config.toml
num_hidden_layers = 13
hidden_size = 384
n_experts = 64
experts_per_token = 2
d_expert = 192
d_shared_expert = 192
hidden_act = "silu"
moe_layers = [0, 2, 4, 6, 8, 10, 12]
router_score = "softmax"
normalize_top_k = true
routed_scale = 1.41
balance_loss = 0.00323
balance_bias = false
router_bias = true
shared_expert_gate = true
init_std_router = 0.0178
lr_router = 0.00117
vocab_size = 16384
norm = "layernorm"
norm_eps = 1e-06
tie_word_embeddings = false
optimizer = "muon_variant"
learning_rate = 0.00647
beta1 = 0.93
batch_tokens = 131072
max_seq_len = 512
train_tokens = 587500000
max_steps = 4483
dataset = "wikipedia_en"
Below are experts of layer 6 (counted from 0) of a mixture-of-experts language model. Rows are named router (the router's row for the expert), up (a neuron's input weights, with its number) and show model dimensions 0-47. Each number is 128 + 32 x the weight over its row's rms, rounded and kept within 0 to 255.
After each expert's rows: a language model's description of what the expert responds to; "comes after" lists some tokens at least twice as common just before its tokens as in all text. This comes from a sample of Wikipedia text that the model never trained on. Tokens count by the router's weight.

# expert 51
router [148 136  96 185  73 140 107 115 120 150 193  81  93 163 125 133 137  58  92 180 152 131 178 123 140 115 157 167 109 151 125 140  44  83 115 187 152  51 137 116 137 131 177 133  85 129 113 170]
up0 [ 98  77 151 108 168 132 106  75 139  94 155 128  93 123 151 100  63 162 122 114 117 115  94  84 149 139  91 143 163  95 121 147 131 175 111 138 117 167 118 151 164 112 141 166 160 147 167 117]
up1 [165 155 115 115  29 157 120 128 173 169 124  84 152 110 101 185  82 129 134 131 142 125 139 132 194 103 104  99 194 131  81 137 152 139 179  49 132 113 185 192  67 110  68 121 116 106 152 120]
up2 [111 143 120 109 122 155 196  90 161 129 137 133  90 122 155 107 149 156 106  89 110 104 121 160 123 119 144 102 177 124 113 113 114  88 160 158 204 101  83 120 142  88 163 181  92 141 191  63]
up3 [127  52 163 141 154 134  95 116 103 105 131 134 122 124 141  66  87 116  80 112 141 132 103 190 140 188  62 132 124  87  97 103 138 115 109  96 122 150 165 142 131 113 126 121 147 172 117 107]
up4 [174  98 140  85  72  46  72 126 171 134 128 155 159 114 155 107 193 115 151 147  89 144 161  93 181  99 140 158 106 123 101  73  88  96 122 121 100 115 121 110 162 150 110 151  82  85  96 174]
up5 [195 120  88 145 148 160  68 176 143  95  90 140 116 124 100  71 104 193 110 105 162 144 118  84 140 127  84  99  55 113 125 121 100 113 155 121 129 140 131 138 118 160 122 103  86 135 105 140]
up6 [113 109 125 154 160 183 104 162 119 164 109 144 159  82 179  98  97 121 143 137 159  67  85 126 114 121 147 122  93 123 157 130  75 136 159 133 109 155  89 126  79  82 152  78  96 123  49 117]
up7 [136 131 165 177 133 154 150 161 124 118 122 137 129 125 179 108 110 194 166 149 144  81 122 102  90 180 144 150 109  97 168 187 155 129 151 142 124 175 142 145  91 175 101 120 201 183 143 134]
up8 [ 87 180 112  60 137 210 181 149 156 184  94  36 107 182 124 142 132  90 124  84 123  95 125 149 138  74  92 137 175 129 134 163 154 208 135 135 177 195  97 119 114 127 103 111 112 111 129 136]
Line breaks in lists. Newline tokens ending list items, infobox lines and table rows, usually before - or |.
comes after: "|", ")", "==", ".", "===", ";"

# expert 18
router [ 64  75 174 143 119 112 140 148 138  55 159 125  97 151  85 145 120 120 155 121 125 167 170 160 146 105 105  69  93 123 171 164 142 167 110 118 111 105 140 125  96 144 154 180 181 118 124 113]
up0 [139 113 147 115 123 124  62 134 138  94  89 139 117 140 142 137 103 173 135 173 153 152 153 123 147 147 107 174 110 144 145 106  70 114 184 142 121 141 155 131 179 122  51 130 104 110 106 131]
up1 [126  83 134 172 144  97 133 139  98 101 134 113 171 113  96  74 107 172 131 108 105 120  17 204  67 168 134 184 141 125 146 113 108  92 169 126 135  98 143 184 159 143 107 151 145  89 128 108]
up2 [152  92 163 150  93 137 119 116 201 149  93 114 169 113 101  83 142 130 162 125 132 152 129 141 127  94  66 165 132 148 216 126 140  94 106 110 150 116 145 136 122 143  94 116 117 120  78 169]
up3 [ 78 101 123 116 162 124 153 100 151 179 140 173 159 120 183 187 141  72 121  16 150 115 132 117  64 138  91 182 100 115 139  89 101 124 127 150 185 134 138 119 167 113 180 185 167 162 102 140]
up4 [110 109 157 165  92 110 123 158 142 170 165  88 115 120 143 101 109  97  87  91 162 161  82 118  77  51 138  78 178 141  98 103 161 138 104 126 157  99 136 132 177 119 157  87 216 106 137  60]
up5 [131 156  75 127 100  81 114 131 113  93 144 143 150  81  97  85  63  91 160 196 132 111 126 141 184  86 135 157 178 121 141 172 112 147 122 116  89 132 143 127 172 155  97 125 171 164 105 120]
up6 [144 154 124 133 110  96 148 147 136 112 114 127 130 133 157 105 168 186 157 138 207  95 102 153 136 127  95  99 187 108 166 111 136 138 147 162 167 148 110 123 169 124 113  97 140 109 109 150]
up7 [150  92 149 145 165  44 175 176 173  98 111 185 175 125 109 136 125 121 148 138 104 103 167 166 135  78 154 178  96 134  94 121 154  97  89 138  75  82 149 101 184 115  97 166 106 141 145 134]
up8 [129 116 101 108  76 131 102 121 173  55 155 101 100 122 157 123 162  84 125  92 129  84  94 164 168 133 168 163 170 151 100  92 111 108 159 123 124 130 127  90 144 128 169 132 162 122  83 143]
Place and object nouns. Common nouns right after an article that name places, routes or things, often in geography text, such as road, station, channel, neighborhood, engine.
comes after: "the ", "a ", "The ", "an ", "s ", "new "

# expert 58
router [ 99 150 115 101 116 100 144 121 109  96 139 122 120 182 131 129 119 111 152 114 129 106 137 105 110 105 133 136 142 103 169 143 147 158 154 150 129 166 139 148  81 143 159  90 206 123 173  67]
up0 [147  77  54 139  77  94 104 173 114 172 118 131 136 145  99 146 147  99 154 173 140 123  86 121 150 138 131  94 138  84 155 230 142 137 155 161 136 116 159  72  94  99 148 120 106 146 130 162]
up1 [163  91 170  81  93 146  90 129 104 106 163 139  98 138 142 178  80 122 117  93 124 102 133 145 133 175  53  76 157  78 124 157 153 104  59 157 155 112 157 134 169 169 143  85 120  77 105 107]
up2 [176 121 127 198 207  70 112  83 169 124 101 137 103 167  96  96 120 146 110 164  97 104 104 101  60 166 169  96  82 128 155 119 140 130  98 123  69 192 119 167 139 132 158 156 130 144 121 103]
up3 [139  97  79 150 111 139 112 133 175 107  87 107 122 156 126 142 106 100 145 163 195 136 147  74 130 110 128 170 107 134 133 119 152  38 175 173 115  83  99 109 120 135  81 119 142 133 190 165]
up4 [157 150 106 177  86 141  56 154 121 127 137 138 173 133 146 138 158 175 122 170 118 151  54 118 139  52 122 130  88 119  92 158 123  74 178 132 166 113 118  99 132 105 100  91 136 165 185 101]
up5 [148 125 160  78 146  98 162 133 167 104 114 120  85 136  92  97  84  88 118 117 148 157 165 152 113 150 123 131 150 168  80 168  74 171  80 101  79 135 152 139 149 119 141  96 107 122 127 114]
up6 [177  85 151 133 137 105 119 119  45 154  86 171 168 118 133 151 139 137  77 147  77 113 147 126 152  85 122 152 145 141 164 152  98 151 128 138 170 107 132  92 111 129 129 178  70 107 128 145]
up7 [124  58 131 132 155  88 164 150 153 120  95 127 158 149 164 157 120  98 146  82 154  55 111 128 119 123  80 122 143 150 126 201  72 124 126  83 143 109  61 147 130 109 153  88  49 115 133 139]
up8 [151 117 128 130 140  95  49 155 180 105 159 123 130 138  91 170 140 139 108  70  99 118 193 124  95  65  68 131 136 156 111  80  93 136 141 152 137 140 158 107 156 140 117 202  77 174 128 160]
Conjunctions and subject pronouns. The word and joining names or phrases, plus or, but, &, and sentence-opening pronouns like He, She, It.
comes after: ", ", ". ", "well ", "where ", "and ", ") "

# expert 45
router [116 171 132 118 174 151 154 114 118 138 214 162 135 159 205 166 116 164 122 143 119 181  96 104 135 118 148 116  93  97 141 190 114  95 115 173 118 157 172 145 114 163 101 129 143 120  94  83]
up0 [134 125 154 128 129 166 123  76 142 115 125 121 136  94 130  72 130 108 149 102 165 115 143 118 113  91 148 124 188 149 139 162  55 148 166 144 179 160 154 128 142 117 200  93 164  81 144 124]
up1 [147  94 143 170 169 135  97 106 129 157 167 148 144  92 123  95  90 112  84 167 133 194 149 119 149  89 144 131 183 118 180 105 157 194 152 109 109 128 150 123 171 163  98 113 142 163 156 132]
up2 [ 79 124  55 106 149 100  95  85 179 113 116 169 143 137 156  88 123 139 124 105 121 106 116 134  95  95 145 184 122  92 117 145 139 116 118 104 119 138 140  83 177 135 156  67 114 159  98 100]
up3 [ 95  68 114 122 110 106  81 166 104 152 142 170 127 169 133 127 197  81 145 134  95 112 119 154 152 145 127 130 173 244 128  85 138 145 125 163 170 120 136 147 118  77 122  90 136 155  95  91]
up4 [182  98 130 108 124  62 127 126 145 133 177  94 151 134 115 111 140 104 131 154 155 110 166 112 128 183 114 150 166 222 131  70 169 110 110 163 119 125 153 106 172 151 105 100 148 174 140 164]
up5 [115 114  84 129 103 104 134 146 123 209 189  83 117 142 124 115  96 133 103 171 164 185 111 160 192 132 115 129  67 122 160 127 122 200 136 156 127 156 135 158 131 104  80 123  90  94  45 143]
up6 [120  92 154 151 156  87 130  98 140 113  99 152 123 131 201  69 108  67 131 111 110 106 117 198 113 118 174 165 170 124 174 117 193 137 174 103 176 137 183 158 153 111 143 149 189 135  75 196]
up7 [157 112 129  96  88  48 152 128 127 122 131 120 135 158  67 128  71  68 135 134 146 125  93 156 110 126 129  98 110 134 114 124 183 156  84 118 152 157 164 107 100  18 138 122 114 181 111 128]
up8 [141 124 112 122  87 100 165  98 182 107  60 109  83  92 144 117 166  89 159 125 150 149 101 164 183 142 193  45 134  15 132 172 138 182 167 161  90  86 108 117 159 184 162 112  69 103 115  82]
Mid-row cell separators. Pipe separators between numeric cells in statistics tables, semicolons in result lists like W; L, plus $, £, / and LaTeX braces.
comes after: "0 ", " ", "% ", "1 ", "— ", "2 "

# expert 47
router [158 125  98 117  71 113 126 164  48  98  72 177 127 101  76 111 177 137 144  94 142 134 104 105 164 133 115 120  91 105 128 130 147  79 133 117 183 130 171 143 115  84 141 169 138 142 102 111]
up0 [108  74 104  81 165  96  86 146 127 162 150 144 126 111 106  98 149 151  92  74 144  97  90  63 136 141  87 124 154 161 113 160 170 149 163 167 111 113 132 175 144  70 167 197 166 120 153 130]
up1 [150 154  84 113 115 130 166  83 162 164 153  84 165 128 118 130  85 187 100 119 138  92 122 141 138 112 120 112 115 108 164  89  84 121 102 134 153 138  83 152 129 121 153 155 132 140 127 166]
up2 [106  88  95 158 149 144 136 153  76 106  84 121 141 159  88  98 124 135 116  92 118 164  57  51 142 159 148 144 113 128 156 159 113 150 130 108 194  73 174 162 117  94 124 120 137 128 107 174]
up3 [ 89 134 151 112 141  98 166 116 113 225  91  96 150 123 110 160 131 115  99 134 123 151 122 176 193 115 153 164 124  68 116 128 132 119 188  77 118  91 102 124 117 107 195 180 106  68 153 139]
up4 [165  95 109 153 150 163 127 121 151 124 171 106 123 167 120 105 140  88 100 151 179 139 160 106 153 150 213 116 147 164 109 126 118 176 179 128 109 135 122 147 106 115 141 141 151 114 141 130]
up5 [118 157 115 139 136  95 100 120 178  92 158 161 143  78 101  83 165 129  93 176 158  93 120 112 150 198 164 109 202 155 120 116  71 142 103 138  88  86  99 110 100 128 138  86 120 118  86 141]
up6 [127 134 150 145 140 110 101  97 117 123 156 126 101 168  81  85 120 114 118 164  87 105 150 158 192 117 116  90 160 133 125 105 127 115 120 142 128 123 147 132 164  94 115 134  72 151 100 103]
up7 [ 78 151 140 112 119 157 115 132  78 145 107 180 104 161  87 141 110 178 125 154 115  91 175 133 135  64 119 128 109 168 137  93 186 191  70 135 106 138 160 209 130 115 148 147 160 146  44 186]
up8 [144  84 142 126 142 154 115 126 129 126 109 187  83 110 114 112  63 138 156 122 121  98 167  71 164 123 122 162 170 178  84 116 151  94  99 149 133  81 113  91 171 166 150 109  55 145 156 134]
Table header words. Column header words in tables and record lists, e.g. Rank, Place, Votes, Date, Event, Conference, and other text-like cell entries such as LINEAR.
comes after: "| ", "- ", "; ", "No", "/", "UTC"

# expert 30
router [114  85 145 105 123 126 134 131 117 112 108  87  65 119  79 118 171 131 153 143 114  85 185  83 120 158 111  92 155 144 111 125  80 110 170 118  86 130 112  87 146 145  79 145 110 100 166 135]
up0 [101 112  98 139 180 134 165 123 128 107 138 181 193 170 162  96 176 187 175  83 182  96  76 120 167 126  60 170 147  84 114 184 132  91 102  84 120  56 127 158 131 134 116 149 103 120 138 160]
up1 [143 142 141 170 148  94 109  93 138  72 131 154 113 148 160  94 182  88 194 185 124 150 144 139 102 115  74 163  66 116 179 108 136 136 146 170 129 107 101 104  86 132 134 155 153 184 140 143]
up2 [154 122  95 126 100 108 165 153 144 144 155 103 208 110 133 105 146 203 158 121 140  94  62 162 162 116 118 110  94  70 123 112 112 171  90 138 135 133 122 116 133 173 122 137 153 164  87 112]
up3 [176  95 136 132 152 160 135 112 160 118  55 124 151 198 124 154 113 148 134 105 163 119 158 139  85 103 162 155 209 150 120 137 165 125 172 104 149 180 115 137 161  62 107 183 133 122 113 118]
up4 [ 91 158 188 140 141 139 190  52 160 198 160 161 182 143 157 176 110 143 145 120 118 146 105 131 107 195 124 161 107 133 142  65 158 118 164 154 126 100 160 110 155 139 125 142 149 158 102 151]
up5 [132 119 120 154 158 139 141 129  83  97 227  87 129  98 115 143  60 178  84  89  76 113 107 128  96 151 131 123 172 111 129 112 162 147 172  55  94 141 105 134 106  83 163 155 155 134 120  93]
up6 [154 147 150  76 169  68 125 139 160 188 165 134 111 171 164 135 169  99 160 112  73 109 156 111 103 152  72 134 154 154  73  54 151 140 166  88 165 168  92 156 119 115  63 107 122 135  78  83]
up7 [174 136 135 118 161 148 121 128 141 105 146  91 105 118 143  77 231 113 113 119 116 106 109  76 115 184 144 128 185 140 114 157 103 127 119 125 121  99 128 135  87  56  83 102 102 192 150 143]
up8 [101 109 135  88 125 121 172 123 175 183 148 176 105 190 140 120  91 180  96 205  93 102 149  92 115  98 110 100  76 128 119  40 149 172 122  48 131 188  98  95 142 178 146 112 138 189  84 157]
Clause starters and first names. Relative pronouns, subject pronouns and conjunctions opening clauses, such as that, which, they, plus given names before surnames, such as John, Paul, Anton.
comes after: ", ", "- ", ". ", "that ", "and ", ": "